{"moe_layers": [2, 3, 4, 5, 6, 7, 8, 9, 10, 11, 12], "rope_theta": 23500.0, "max_steps": 4365}
Below are experts of layer 3 (counted from 0) of a mixture-of-experts language model. Rows are named router (the router's row for the expert), gate (a neuron's input weights, with its number), up (a neuron's input weights, with its number), down (a neuron's output weights, with its number) and show model dimensions 0-47. Each number is 200 + 40 x the weight over its row's rms, rounded and kept within 0 to 999.
Before each expert's rows: "comes after" lists some tokens at least twice as common just before its tokens as in all text. This comes from a sample of Wikipedia text that the model never trained on. Tokens count by the router's weight.

# expert 14
comes after: " ", "\n", "201", "200", ")\n", "."
router,218,134,202,204,209,254,219,181,123,177,206,166,204,184,161,254,156,197,170,183,185,197,238,197,218,180,187,166,125,232,189,242,204,259,110,158,238,234,159,253,194,286,205,177,220,219,238,236
gate0,248,217,127,249,216,105,130,205,150,178,269,206,176,214,270,213,219,180,261,222,217,166,85,256,204,177,215,190,108,174,271,169,199,109,204,168,209,232,230,243,140,186,219,201,242,220,191,210
up0,311,213,261,218,225,227,243,187,195,143,195,182,227,204,135,223,187,161,157,221,254,201,179,190,231,153,182,251,162,218,230,162,249,209,225,224,301,265,249,206,181,220,269,151,144,178,104,198
down0,115,169,178,161,208,180,185,217,169,206,206,185,174,201,242,134,131,241,217,258,188,232,199,196,133,213,177,247,268,184,185,270,229,202,271,182,219,257,195,153,145,290,169,193,158,235,218,226
gate1,167,128,183,250,226,209,197,143,219,262,239,208,259,272,209,176,175,152,200,211,178,190,147,173,155,183,178,176,105,252,204,173,192,203,203,239,165,132,247,179,242,183,223,214,146,292,229,216
up1,266,174,201,186,236,156,278,196,122,269,230,176,173,174,170,164,220,203,207,229,208,211,152,178,172,273,206,213,252,183,184,216,154,187,201,186,195,122,259,190,182,168,167,206,161,154,260,218
down1,217,195,201,118,209,121,176,191,195,206,171,248,186,284,182,184,210,150,200,202,235,206,240,218,192,196,194,232,287,180,170,212,201,195,171,208,274,162,221,226,214,201,205,179,190,214,228,252
gate2,160,240,210,210,183,127,168,208,225,178,277,194,244,181,217,210,211,143,191,142,220,261,219,223,205,210,217,209,246,236,231,150,224,220,184,261,219,233,253,222,261,178,191,118,211,154,211,183
up2,171,130,131,192,232,193,148,128,201,157,165,157,191,208,208,206,200,216,178,256,225,219,165,209,170,185,219,241,227,205,242,217,233,217,187,175,251,165,176,128,236,210,244,204,208,166,228,194
down2,181,203,106,196,200,193,241,239,216,171,207,139,160,280,250,185,159,209,198,217,130,222,161,174,177,206,272,170,221,268,156,220,198,168,204,205,161,224,149,192,209,150,202,176,140,265,203,213
gate3,172,260,162,163,186,239,169,139,190,240,221,182,208,139,205,171,274,235,200,218,240,257,158,163,192,226,225,242,206,212,221,198,249,209,193,282,229,182,248,251,255,201,191,219,178,281,186,182
up3,171,144,213,132,292,141,227,175,252,252,202,262,142,176,181,108,146,165,174,170,235,267,187,226,171,209,178,148,185,227,207,229,236,262,230,213,176,220,164,188,267,194,257,173,244,184,207,245
down3,159,244,217,182,186,190,269,208,196,144,225,187,211,211,219,161,251,150,171,194,196,294,164,183,199,265,239,172,142,144,276,228,233,262,257,277,197,181,208,133,219,208,258,162,191,184,168,141
gate4,147,112,262,177,192,186,221,198,179,216,194,193,223,211,121,244,212,170,157,193,171,203,189,186,259,293,245,180,247,230,177,146,208,208,141,206,199,110,275,158,210,142,154,173,212,199,197,176
up4,247,230,242,248,246,201,198,239,246,192,205,189,216,261,196,229,185,118,176,210,225,208,191,207,150,137,166,232,240,190,217,205,169,235,201,206,179,247,264,205,108,190,114,201,209,208,190,218
down4,204,176,150,177,130,280,214,233,174,174,226,187,97,221,179,240,182,200,216,185,236,179,254,269,203,175,163,144,189,231,216,195,306,166,229,176,181,234,128,272,216,226,176,147,164,192,259,249
gate5,137,178,188,182,162,181,172,180,220,203,206,184,190,197,221,119,204,262,113,246,237,205,211,197,225,239,209,212,186,236,152,249,196,230,207,174,194,207,181,172,155,272,234,253,199,128,224,292
up5,146,195,235,204,157,175,207,210,207,188,206,198,223,315,242,243,193,276,212,277,202,199,164,197,178,139,233,213,246,143,283,189,171,144,225,150,174,192,241,199,132,203,216,157,198,207,259,197
down5,174,159,206,206,207,298,214,220,218,192,202,194,228,190,193,195,205,203,167,222,249,216,186,201,235,205,176,177,251,236,222,210,244,139,152,113,226,203,169,246,188,203,220,155,116,122,226,296
gate6,255,116,155,188,239,193,107,259,163,220,138,216,219,274,252,207,203,210,250,181,243,229,218,183,212,251,187,238,174,285,215,244,191,196,192,136,128,206,208,257,203,220,211,139,172,198,204,250
up6,177,193,231,207,232,256,146,159,212,216,141,196,198,141,131,258,267,183,264,198,180,196,135,168,174,248,204,213,222,176,168,202,220,235,239,179,164,231,248,116,155,243,206,242,214,222,160,201
down6,163,190,186,133,268,175,212,211,234,138,197,145,189,157,208,142,174,157,160,139,295,240,260,277,238,99,193,234,253,136,252,178,232,163,189,178,191,273,203,265,146,212,188,114,186,237,134,163
gate7,184,196,156,187,273,168,184,157,192,249,261,245,156,239,217,163,153,226,208,149,226,130,166,277,231,290,226,169,228,198,280,145,251,162,215,159,246,163,158,249,134,191,145,188,188,264,211,149
up7,230,195,185,164,206,224,227,182,209,261,119,135,221,192,195,148,176,204,204,209,152,313,246,187,232,195,100,291,181,252,159,186,217,225,227,142,210,182,232,253,204,262,192,69,184,158,177,228
down7,137,225,204,141,161,145,171,246,185,205,276,264,234,234,142,227,171,243,184,207,183,187,224,161,265,225,147,238,213,232,198,242,248,193,162,232,201,174,232,200,160,207,173,177,178,179,211,169
gate8,107,205,243,234,178,203,226,118,172,251,285,187,227,106,199,112,222,204,293,227,187,188,230,113,211,165,239,217,234,222,192,207,139,230,222,157,180,150,195,213,144,266,271,211,141,143,202,248
up8,150,197,254,173,233,188,185,259,134,152,156,158,234,189,274,172,251,219,247,194,203,129,195,179,169,212,180,164,209,191,219,181,247,158,180,181,184,213,282,198,202,198,285,177,159,185,157,198
down8,206,178,253,194,114,105,218,269,184,214,170,169,220,187,184,200,276,260,190,185,214,150,161,164,152,159,211,178,277,301,146,196,195,83,217,215,283,185,180,187,235,272,96,161,205,245,254,175
gate9,229,228,200,207,257,200,140,238,210,185,138,134,222,176,245,248,239,241,161,130,181,91,186,220,245,135,285,224,199,223,184,269,198,267,148,225,161,159,236,211,146,215,174,153,161,142,121,213
up9,214,168,213,230,153,165,207,234,171,132,178,250,263,143,178,151,220,192,248,245,189,229,149,217,197,180,165,164,173,187,146,199,220,167,120,225,278,259,234,161,239,212,246,237,212,230,255,151
down9,226,184,213,147,153,221,250,132,172,235,210,185,231,106,101,134,207,160,157,214,240,154,210,210,164,191,155,200,232,214,188,199,230,197,173,222,217,219,173,231,181,194,240,226,201,167,181,127
gate10,188,206,220,219,270,309,169,217,180,209,205,250,200,165,192,162,194,171,171,257,153,197,212,239,199,173,144,265,190,253,201,219,230,173,147,152,199,131,148,193,223,226,234,191,185,201,227,181
up10,242,179,228,209,163,212,315,203,144,210,136,224,190,170,234,200,134,182,155,191,197,174,185,219,226,198,229,240,167,188,202,205,297,168,186,217,223,176,167,227,226,181,206,157,232,212,219,229
down10,164,202,232,134,221,155,235,194,222,186,188,181,177,233,273,211,159,170,142,208,179,166,248,164,159,189,199,254,179,248,198,193,212,181,166,175,216,134,164,271,200,194,183,195,216,200,196,216
gate11,122,183,173,247,249,192,186,214,168,182,165,213,170,159,176,188,204,173,207,202,223,236,217,211,261,192,152,243,209,212,93,185,233,242,190,220,124,154,186,179,172,203,248,285,165,171,253,225
up11,228,222,163,229,234,286,216,192,157,206,227,211,185,236,251,125,189,172,171,223,221,303,192,185,211,202,226,304,257,210,187,200,211,200,194,226,125,169,172,148,244,294,269,200,157,208,231,180
down11,214,224,183,151,158,158,298,215,230,204,216,166,124,224,296,163,195,215,293,266,212,183,229,194,170,177,180,201,210,198,204,204,150,189,224,184,231,198,252,132,180,209,211,267,240,264,196,176
gate12,227,209,177,218,197,201,137,240,196,232,148,203,131,277,162,251,209,256,211,209,162,192,170,180,231,223,186,213,183,205,208,175,216,152,112,191,213,178,204,312,179,272,261,182,232,210,212,167
up12,213,225,262,145,267,133,331,203,178,191,180,156,152,162,209,253,184,213,192,248,171,116,178,144,213,221,208,196,220,231,247,187,239,204,194,154,169,144,192,130,210,174,228,157,229,200,188,153
down12,201,183,198,265,252,216,120,177,189,121,224,191,263,231,172,221,180,226,140,198,193,227,182,155,247,176,196,210,202,239,180,197,211,278,182,236,170,229,190,181,307,238,155,247,204,251,178,185
gate13,235,219,261,203,203,178,178,146,218,218,204,150,213,218,244,247,186,152,198,209,144,235,202,190,194,134,157,175,223,176,267,208,185,186,214,194,185,189,237,201,196,114,218,206,210,272,193,185
up13,242,220,112,188,265,181,219,216,216,105,226,216,134,179,228,132,216,214,215,200,193,188,179,216,194,251,206,177,255,113,294,192,220,207,142,228,203,252,215,211,203,251,221,206,203,204,219,233
down13,216,169,212,220,167,177,223,195,224,226,147,185,138,194,208,189,293,266,219,222,192,148,200,225,222,137,210,241,159,176,238,213,119,205,252,225,230,217,275,172,178,255,138,183,155,280,159,225
gate14,190,167,248,167,182,223,164,254,130,221,218,199,201,179,230,166,319,257,164,259,246,181,150,104,153,264,178,224,168,145,238,219,236,232,177,161,258,261,247,196,185,316,162,183,177,201,220,217
up14,215,209,169,230,186,183,163,150,254,146,137,98,210,169,215,208,176,135,235,213,211,217,257,218,172,170,216,242,252,236,128,223,187,205,110,156,205,248,200,243,185,193,235,236,251,208,225,189
down14,138,209,165,130,273,150,211,185,141,167,244,175,190,216,171,183,286,162,178,202,227,194,202,138,172,247,154,118,175,199,189,283,306,211,192,173,216,162,208,142,108,191,173,189,215,243,188,215

# expert 2
comes after: " the", " a", " his", " The", " an", " first"
router,295,195,173,209,201,229,174,143,206,136,211,296,118,177,193,199,244,173,206,188,191,161,304,162,228,259,154,208,291,183,86,260,190,259,193,229,223,230,252,208,246,159,109,141,179,100,237,176
gate0,203,232,220,162,221,211,216,159,305,218,273,112,209,167,197,198,117,196,238,206,192,181,171,186,190,226,193,210,228,237,224,199,189,173,163,195,189,219,215,237,214,238,179,186,121,146,284,272
up0,108,251,137,202,199,116,202,186,179,202,174,156,216,248,105,197,185,202,177,229,136,160,127,205,220,112,193,244,209,228,163,158,201,212,94,202,232,216,166,178,135,236,252,192,214,289,157,214
down0,222,257,144,194,198,161,149,185,160,159,224,248,215,119,259,143,209,190,259,200,240,160,181,256,150,245,203,173,164,157,149,278,230,244,218,205,182,209,188,279,214,239,208,230,185,171,321,251
gate1,220,138,213,206,246,203,228,216,218,181,223,169,149,132,163,171,246,164,205,228,153,292,177,197,290,209,272,218,262,160,238,240,217,173,229,240,187,255,306,162,80,204,178,225,169,239,249,169
up1,211,206,203,164,233,150,150,201,182,258,242,298,209,222,186,168,164,201,188,166,127,107,245,227,206,249,185,236,169,130,186,213,116,247,208,187,213,179,184,185,243,218,234,288,170,204,183,109
down1,167,259,228,227,200,170,243,165,125,208,219,193,178,216,233,200,240,194,204,211,143,205,194,207,172,206,291,205,201,185,197,214,187,211,207,174,199,172,169,192,218,294,138,225,164,232,236,221
gate2,238,191,261,203,201,234,182,174,192,244,212,256,225,221,156,231,163,214,197,206,250,170,177,157,185,296,181,257,210,260,180,117,168,206,207,171,179,183,221,195,169,221,121,154,220,117,286,142
up2,142,229,178,170,169,258,101,148,212,111,216,192,267,140,247,218,252,157,161,217,123,155,264,153,160,191,219,133,151,159,261,308,274,207,197,245,171,196,188,199,201,263,242,163,227,147,277,130
down2,151,175,225,145,281,137,232,215,211,146,214,194,203,127,190,168,125,236,158,249,149,171,189,157,158,240,221,200,255,157,204,224,149,198,191,181,234,215,240,212,232,225,171,257,153,298,202,168
gate3,200,189,180,193,163,135,161,242,139,176,172,167,246,264,171,128,194,201,183,202,210,127,181,233,119,194,168,158,192,234,214,303,215,206,247,212,211,255,121,222,207,130,194,246,226,202,242,225
up3,209,216,160,112,165,212,203,231,185,250,212,134,148,198,225,237,205,218,156,222,204,249,159,201,170,166,250,110,180,127,271,237,180,175,230,242,225,240,204,215,216,187,182,142,209,246,154,181
down3,234,158,207,197,168,247,216,204,206,226,286,207,182,180,188,196,212,248,223,295,236,202,190,220,233,182,214,187,119,179,187,236,199,242,226,253,174,172,182,206,209,218,224,197,191,168,200,269
gate4,178,202,148,80,187,265,162,274,165,221,188,232,198,184,246,229,247,204,188,254,293,152,209,200,174,207,161,148,117,226,226,138,285,193,225,232,199,237,198,155,179,125,239,204,169,117,186,194
up4,176,144,254,133,201,205,214,209,196,187,163,203,210,258,142,157,222,222,262,217,120,248,224,216,198,157,234,225,123,148,145,235,260,234,213,232,160,244,148,187,153,244,206,199,107,234,216,210
down4,250,225,276,196,139,228,216,197,159,278,226,211,184,210,147,185,220,168,263,211,165,191,177,232,259,214,226,138,303,163,239,249,283,198,191,168,178,173,199,201,233,172,208,232,128,240,124,174
gate5,222,246,197,197,189,231,153,199,262,209,193,228,348,252,165,220,119,200,187,184,266,199,304,196,227,147,250,194,225,206,190,239,108,273,218,218,152,195,130,206,151,152,243,235,235,250,277,196
up5,184,129,196,253,227,291,203,276,194,167,222,151,189,134,197,198,162,144,216,235,179,239,184,116,188,156,278,234,194,244,192,250,237,184,172,162,218,167,213,205,170,178,240,190,207,214,157,259
down5,178,128,183,189,218,240,131,259,279,255,240,193,218,180,180,196,161,256,201,214,234,187,228,134,158,234,113,128,210,164,254,303,273,179,201,209,196,239,219,161,192,231,225,224,146,183,132,225
gate6,147,176,237,198,168,188,196,240,181,188,186,181,275,196,207,161,218,193,228,218,193,272,197,251,217,144,218,175,245,238,112,208,200,218,251,248,260,272,206,264,187,164,189,260,230,243,218,167
up6,190,263,220,212,130,207,207,203,212,219,259,196,178,146,276,170,227,180,165,160,213,263,194,132,281,156,208,189,228,167,170,198,188,171,148,220,180,244,203,150,163,217,283,189,188,143,188,264
down6,180,246,191,195,154,174,190,137,220,193,181,152,169,244,222,215,190,226,236,233,242,163,207,203,147,204,270,267,193,191,224,201,179,161,207,184,174,259,239,152,174,147,211,223,196,204,221,230
gate7,164,228,125,294,217,254,239,174,188,185,180,147,141,145,192,163,190,187,214,195,210,236,173,185,163,177,152,247,216,210,168,209,167,248,156,211,134,150,93,207,203,226,231,214,210,139,304,168
up7,191,150,144,187,160,191,156,222,227,148,217,233,176,277,173,146,227,135,236,145,134,139,177,118,153,242,214,249,228,238,165,238,192,230,261,148,211,142,242,174,223,157,205,169,206,228,197,201
down7,245,214,213,151,197,228,249,173,210,193,147,216,103,204,235,152,168,211,196,194,207,235,242,177,187,183,178,233,264,217,180,168,256,212,139,212,239,184,200,158,239,155,130,195,258,128,195,219
gate8,196,196,241,157,251,204,147,180,262,240,151,229,147,180,205,137,255,250,192,143,215,185,175,208,255,195,176,217,259,192,133,233,249,210,170,239,172,244,182,169,236,199,150,322,203,176,257,128
up8,249,217,196,195,259,237,164,152,219,217,227,227,201,152,260,189,225,167,245,240,149,185,253,251,172,168,239,247,168,117,179,147,190,187,198,238,198,262,202,188,180,262,207,193,247,215,149,120
down8,242,299,262,237,191,217,255,177,211,208,248,242,224,132,182,157,185,195,216,186,147,155,211,175,278,191,219,201,230,204,233,160,217,208,218,186,238,249,201,238,192,198,164,170,149,207,153,229
gate9,136,180,196,202,150,202,214,238,164,182,199,229,137,188,157,170,175,171,164,186,189,214,143,232,158,181,143,93,153,243,188,172,135,220,219,164,193,184,237,201,237,190,171,183,136,192,161,113
up9,232,235,237,201,134,270,226,226,207,301,213,232,195,133,220,188,213,270,231,209,227,269,224,249,183,244,264,182,197,192,123,216,231,270,176,240,241,208,215,225,181,169,240,176,211,280,223,198
down9,185,111,201,179,200,196,207,160,252,114,224,184,236,175,263,217,265,197,156,201,198,174,164,254,232,199,254,130,234,284,287,242,239,251,179,210,123,131,201,180,233,214,243,202,228,184,220,172
gate10,188,208,203,175,205,186,208,189,182,198,216,326,150,274,271,194,229,198,138,184,204,164,178,245,158,219,250,321,200,182,155,234,212,193,180,161,154,232,210,215,238,235,221,208,101,185,172,283
up10,231,236,149,276,233,177,156,189,204,168,148,226,156,186,213,187,181,285,150,201,282,243,143,188,108,145,170,146,206,209,232,242,165,181,142,231,206,171,210,205,149,194,206,265,261,235,172,152
down10,192,211,185,212,174,146,239,168,158,155,203,169,224,207,215,182,128,165,249,201,203,230,126,248,232,194,177,191,235,228,253,234,251,136,174,151,215,168,157,190,158,152,180,177,208,99,162,179
gate11,230,186,195,195,194,163,248,230,213,247,234,137,176,244,203,231,217,181,277,202,206,162,160,281,211,149,191,180,136,140,223,180,245,154,212,160,155,150,233,198,237,160,229,128,182,209,174,153
up11,158,109,197,242,259,200,249,169,225,173,251,208,123,150,157,256,155,156,172,219,221,243,127,162,197,201,184,264,162,171,189,216,264,163,232,174,193,183,260,150,250,250,196,210,205,201,223,170
down11,220,298,150,153,170,177,166,247,220,252,223,184,263,232,210,186,189,262,206,209,198,253,180,244,158,222,195,251,34,153,282,230,200,169,201,188,207,217,172,152,257,119,166,167,157,252,224,270
gate12,288,236,184,198,147,219,208,100,213,182,162,193,185,224,267,206,157,164,252,245,253,187,259,229,217,95,235,203,240,186,235,144,214,214,175,276,119,167,179,151,201,219,162,218,230,241,225,208
up12,228,181,97,163,225,180,132,206,183,267,211,194,239,183,183,289,144,242,138,190,210,155,273,232,168,198,268,220,285,105,147,159,218,161,157,212,226,191,232,250,199,260,188,136,186,216,173,172
down12,183,265,242,230,242,217,183,222,157,193,184,222,187,189,192,173,251,174,223,129,159,180,181,210,155,176,247,235,197,212,225,231,216,212,171,239,194,191,255,198,244,226,233,186,248,159,100,196
gate13,268,269,166,229,221,193,210,199,253,276,215,190,197,146,254,285,221,205,222,199,185,190,160,221,221,152,186,189,181,206,148,197,246,212,161,192,208,217,213,174,174,216,144,163,240,203,221,191
up13,170,209,176,253,112,230,187,165,122,188,220,158,165,248,179,215,205,141,238,194,217,195,172,89,221,247,238,250,234,220,119,236,198,233,222,101,195,247,250,198,129,217,168,170,197,187,178,133
down13,175,230,207,186,107,230,249,251,216,199,129,141,215,209,151,207,145,224,209,220,199,207,202,141,186,276,204,94,191,205,175,203,238,224,162,154,184,222,247,305,199,200,171,127,192,87,217,170
gate14,204,257,193,183,261,120,228,275,180,202,230,203,190,225,241,220,206,130,250,178,216,220,172,115,199,266,235,223,157,182,199,167,180,244,151,183,228,188,243,167,176,320,208,166,221,232,170,164
up14,236,171,176,195,289,259,184,196,228,198,183,268,229,171,195,159,191,213,176,128,172,211,232,236,196,163,261,178,217,164,208,212,225,225,193,165,191,157,248,217,210,181,124,266,305,177,272,165
down14,184,173,210,218,220,161,196,189,155,167,211,264,164,151,203,172,305,245,180,245,146,237,226,159,294,195,234,234,168,211,192,155,186,172,179,191,216,221,202,211,222,216,243,169,149,131,223,102

# expert 17
comes after: " to", " was", " and", " is", " he", " be"
router,195,152,215,280,218,175,227,196,179,238,199,171,246,149,123,279,214,232,251,155,192,174,175,164,247,197,215,167,213,94,113,171,229,199,112,196,170,164,150,153,232,182,188,186,216,199,253,172
gate0,172,180,165,198,154,235,124,212,253,201,176,235,212,263,178,163,203,183,179,204,136,202,205,180,229,237,293,179,256,226,220,240,204,151,168,275,250,209,270,151,211,115,228,235,219,226,230,301
up0,172,136,139,225,196,254,246,202,211,221,220,191,202,158,223,148,244,244,228,239,187,181,218,194,188,188,277,152,276,177,176,198,242,185,180,261,246,185,225,179,235,208,199,191,140,280,211,215
down0,234,202,205,137,231,226,171,159,201,131,228,233,145,213,268,214,204,235,144,291,137,177,185,215,128,140,121,207,172,142,195,225,211,202,241,283,223,164,283,201,104,206,214,259,262,257,181,189
gate1,153,181,102,194,170,125,161,208,219,200,194,192,234,171,231,215,202,162,187,200,151,237,272,261,153,192,223,145,254,83,227,231,283,219,238,235,169,144,159,175,169,191,192,109,191,179,174,181
up1,235,227,169,220,228,270,173,206,140,145,230,193,265,193,206,236,226,207,192,229,277,237,162,218,183,208,215,184,228,231,200,207,155,116,188,202,181,291,208,207,214,228,227,151,172,169,256,149
down1,180,245,188,153,182,185,244,285,181,181,229,201,169,202,171,197,199,118,132,272,249,253,273,219,193,184,204,208,159,168,185,213,188,181,171,187,138,145,283,184,239,204,239,149,188,258,137,186
gate2,220,225,210,228,257,212,227,170,234,189,206,271,229,233,186,171,214,161,211,189,211,161,227,214,263,180,242,167,194,177,268,273,137,256,329,282,167,194,153,149,155,217,181,264,150,151,226,102
up2,97,271,253,161,164,176,215,235,272,198,170,155,131,146,191,262,205,260,212,197,190,189,194,271,168,160,209,205,150,216,188,205,290,185,298,170,186,157,187,189,197,220,288,185,231,219,236,203
down2,200,223,228,152,245,137,270,214,197,215,144,226,207,171,135,192,100,230,263,217,223,209,113,257,188,177,312,217,222,230,228,129,124,205,274,163,172,185,167,182,167,219,155,291,221,231,205,160
gate3,193,174,150,262,186,222,219,183,266,179,178,203,258,174,204,168,285,190,206,208,251,197,198,238,120,212,210,212,271,280,293,215,225,119,232,177,182,188,195,162,256,257,177,234,216,247,166,216
up3,196,223,231,309,215,177,250,237,118,197,208,196,222,253,161,224,148,204,216,171,132,162,256,251,151,190,195,130,122,151,178,168,204,198,179,259,175,202,178,243,257,199,240,197,207,206,218,163
down3,222,179,227,305,234,221,171,203,235,222,213,160,232,192,188,183,157,211,222,186,124,220,263,142,206,184,286,197,140,159,155,246,188,244,192,195,266,239,153,168,252,248,232,220,242,249,240,144
gate4,253,119,203,179,169,179,179,231,147,211,187,183,177,205,283,182,195,316,235,187,163,184,194,252,195,177,202,241,166,227,137,176,178,265,217,125,220,169,194,170,231,168,142,228,202,243,251,196
up4,172,174,200,240,227,177,231,223,170,189,242,197,203,188,247,232,227,314,107,188,122,209,204,158,164,215,159,223,117,250,190,224,216,200,161,271,155,228,209,207,199,208,94,197,201,212,142,228
down4,180,254,235,186,185,121,224,240,176,240,259,202,230,229,180,200,188,115,241,216,235,114,201,241,233,179,175,174,185,115,226,256,241,220,125,210,159,236,278,208,178,164,171,169,239,217,179,205
gate5,186,216,162,287,258,142,238,170,202,210,108,172,259,230,181,134,163,242,196,252,180,190,222,230,162,184,198,198,157,227,213,171,289,195,178,259,201,188,114,176,172,182,196,155,204,190,214,175
up5,159,236,247,224,236,195,175,173,171,184,220,192,206,255,224,250,262,153,235,191,153,168,211,281,235,212,158,249,239,232,220,228,86,192,185,245,182,133,205,222,194,207,183,225,115,191,153,181
down5,274,198,142,234,294,248,49,205,135,206,248,153,244,202,191,179,225,198,140,151,237,144,204,262,199,215,219,238,220,183,240,196,180,191,212,255,157,205,109,260,218,237,153,189,202,251,208,251
gate6,220,167,201,196,226,170,217,201,190,208,204,238,193,201,155,207,194,187,213,199,224,252,232,172,185,182,184,222,207,235,242,192,243,220,98,201,152,241,150,234,247,161,226,251,210,238,238,290
up6,198,263,185,200,159,178,153,247,264,175,254,208,179,273,213,97,156,177,201,244,196,210,218,205,198,170,209,257,226,199,191,220,225,182,147,211,314,160,240,198,72,220,232,220,110,173,265,225
down6,274,170,146,162,216,193,162,177,246,158,254,189,207,218,192,183,191,240,284,210,208,227,159,225,194,157,211,185,137,156,199,153,167,241,212,230,253,198,182,171,193,275,178,195,182,138,210,204
gate7,207,182,146,176,176,213,200,201,273,192,243,244,182,178,203,166,140,188,243,198,135,133,204,178,250,188,250,148,238,237,321,259,259,185,187,198,176,233,237,183,174,241,250,148,195,261,183,241
up7,186,182,171,174,210,182,262,155,221,207,232,228,222,246,166,159,261,269,212,267,269,175,225,155,153,142,203,193,231,234,156,254,258,206,279,251,238,186,205,85,158,217,189,214,204,183,173,207
down7,201,219,230,236,215,217,152,180,144,238,220,257,291,198,143,206,215,242,177,187,177,231,217,240,238,229,209,186,243,268,215,181,216,174,225,166,168,167,211,201,208,242,190,165,143,220,230,234
gate8,135,223,210,224,257,121,187,192,221,214,226,173,196,169,184,155,197,209,232,214,104,158,249,215,243,236,185,114,241,186,270,187,190,165,203,205,257,229,159,262,231,190,125,177,324,274,280,153
up8,193,247,188,298,206,229,221,213,186,210,154,241,227,288,178,187,151,186,128,202,189,208,166,263,155,241,127,224,125,213,234,140,234,210,249,181,182,216,75,193,211,181,266,170,154,200,169,229
down8,204,269,142,221,225,166,212,200,227,239,228,222,207,230,192,224,144,172,191,210,234,184,245,177,195,202,205,218,207,196,182,204,220,179,191,149,122,149,134,181,124,179,215,101,116,187,240,184
gate9,46,234,259,253,255,180,225,213,224,218,141,270,205,234,215,141,148,215,138,197,284,257,205,184,185,257,186,266,186,151,168,115,273,166,196,168,236,265,253,221,187,246,233,166,205,200,245,196
up9,210,99,249,192,165,214,145,178,215,225,206,197,221,184,125,214,210,186,130,193,174,147,161,266,224,138,203,237,190,169,196,195,169,277,288,216,165,172,224,232,186,210,217,209,187,231,234,116
down9,211,171,116,249,208,230,215,236,221,134,141,180,180,203,174,240,211,291,244,211,162,192,172,275,163,166,174,238,209,184,205,186,157,200,217,200,225,151,198,224,197,183,191,288,151,217,194,211
gate10,215,152,182,250,229,175,250,221,195,151,168,200,204,304,252,250,219,221,183,204,195,240,156,186,153,211,184,186,110,197,155,181,174,249,204,265,225,183,149,229,238,176,186,193,191,164,146,148
up10,124,228,194,233,163,184,173,248,246,265,221,228,240,207,194,283,215,172,197,241,238,228,188,182,228,125,233,227,198,185,149,234,139,213,160,226,182,134,171,166,189,196,156,140,221,229,199,249
down10,164,270,227,240,200,172,199,221,145,122,153,207,188,209,181,232,290,180,150,235,244,252,171,145,191,212,156,204,251,178,180,231,178,259,227,201,209,128,213,233,205,178,158,167,260,249,240,152
gate11,214,243,168,307,181,179,177,215,210,233,141,151,136,231,210,221,182,172,189,253,245,122,209,137,161,230,222,195,156,193,231,75,236,158,209,237,158,211,220,166,185,170,182,189,256,181,237,209
up11,216,265,206,233,183,193,120,199,176,184,184,153,219,223,247,242,178,170,192,119,169,241,225,185,169,191,151,220,223,208,193,233,216,186,124,209,205,170,140,181,239,140,236,165,149,220,189,206
down11,208,215,203,188,276,143,184,222,156,252,174,184,198,199,214,260,98,217,204,194,177,176,189,200,183,188,193,198,201,258,169,178,249,204,242,154,257,276,205,187,155,155,223,154,185,187,238,130
gate12,202,184,221,178,203,266,179,216,208,189,220,194,253,277,273,221,179,207,183,178,202,196,203,192,187,256,208,213,243,285,136,205,255,256,199,178,251,189,183,203,220,213,193,146,47,177,189,195
up12,126,198,220,189,217,257,232,158,194,219,254,145,237,178,241,152,238,211,243,228,196,140,187,156,218,101,276,235,213,190,218,236,178,165,154,148,221,176,232,198,205,225,173,213,214,283,222,202
down12,210,271,192,159,164,203,192,240,221,176,246,252,150,186,175,179,210,225,202,215,160,221,208,246,173,233,70,227,172,296,138,142,209,211,242,256,171,184,161,233,251,218,204,240,225,123,267,202
gate13,224,185,168,219,167,273,173,169,263,188,228,209,257,164,244,193,234,165,152,171,261,257,219,225,229,207,283,168,181,226,221,179,176,218,251,145,211,193,218,133,198,168,263,183,178,170,184,245
up13,209,225,189,140,179,154,260,203,242,199,200,243,195,93,258,208,137,229,241,262,171,197,232,215,154,231,187,97,127,302,237,213,212,183,245,256,216,218,174,198,204,191,249,183,193,208,196,201
down13,182,210,173,170,136,180,261,238,231,180,181,199,181,299,157,180,160,196,200,173,183,158,279,209,256,201,161,161,180,188,193,201,168,154,157,127,174,225,248,227,215,244,240,170,239,232,215,188
gate14,254,256,243,196,209,197,256,174,242,186,220,237,201,228,318,147,286,151,244,237,224,184,212,233,222,241,122,245,222,254,139,240,234,149,215,145,227,233,152,209,192,200,188,208,132,232,186,189
up14,222,188,196,206,197,145,169,237,245,167,179,206,213,151,235,226,209,113,222,242,210,190,167,229,215,172,226,141,148,125,249,180,248,182,190,153,177,268,172,125,203,217,293,211,193,227,173,229
down14,137,182,217,193,236,144,193,182,213,173,193,200,259,123,217,202,198,192,135,254,167,165,179,218,242,200,287,193,222,138,268,217,158,197,179,163,230,155,193,241,231,215,239,208,180,191,236,208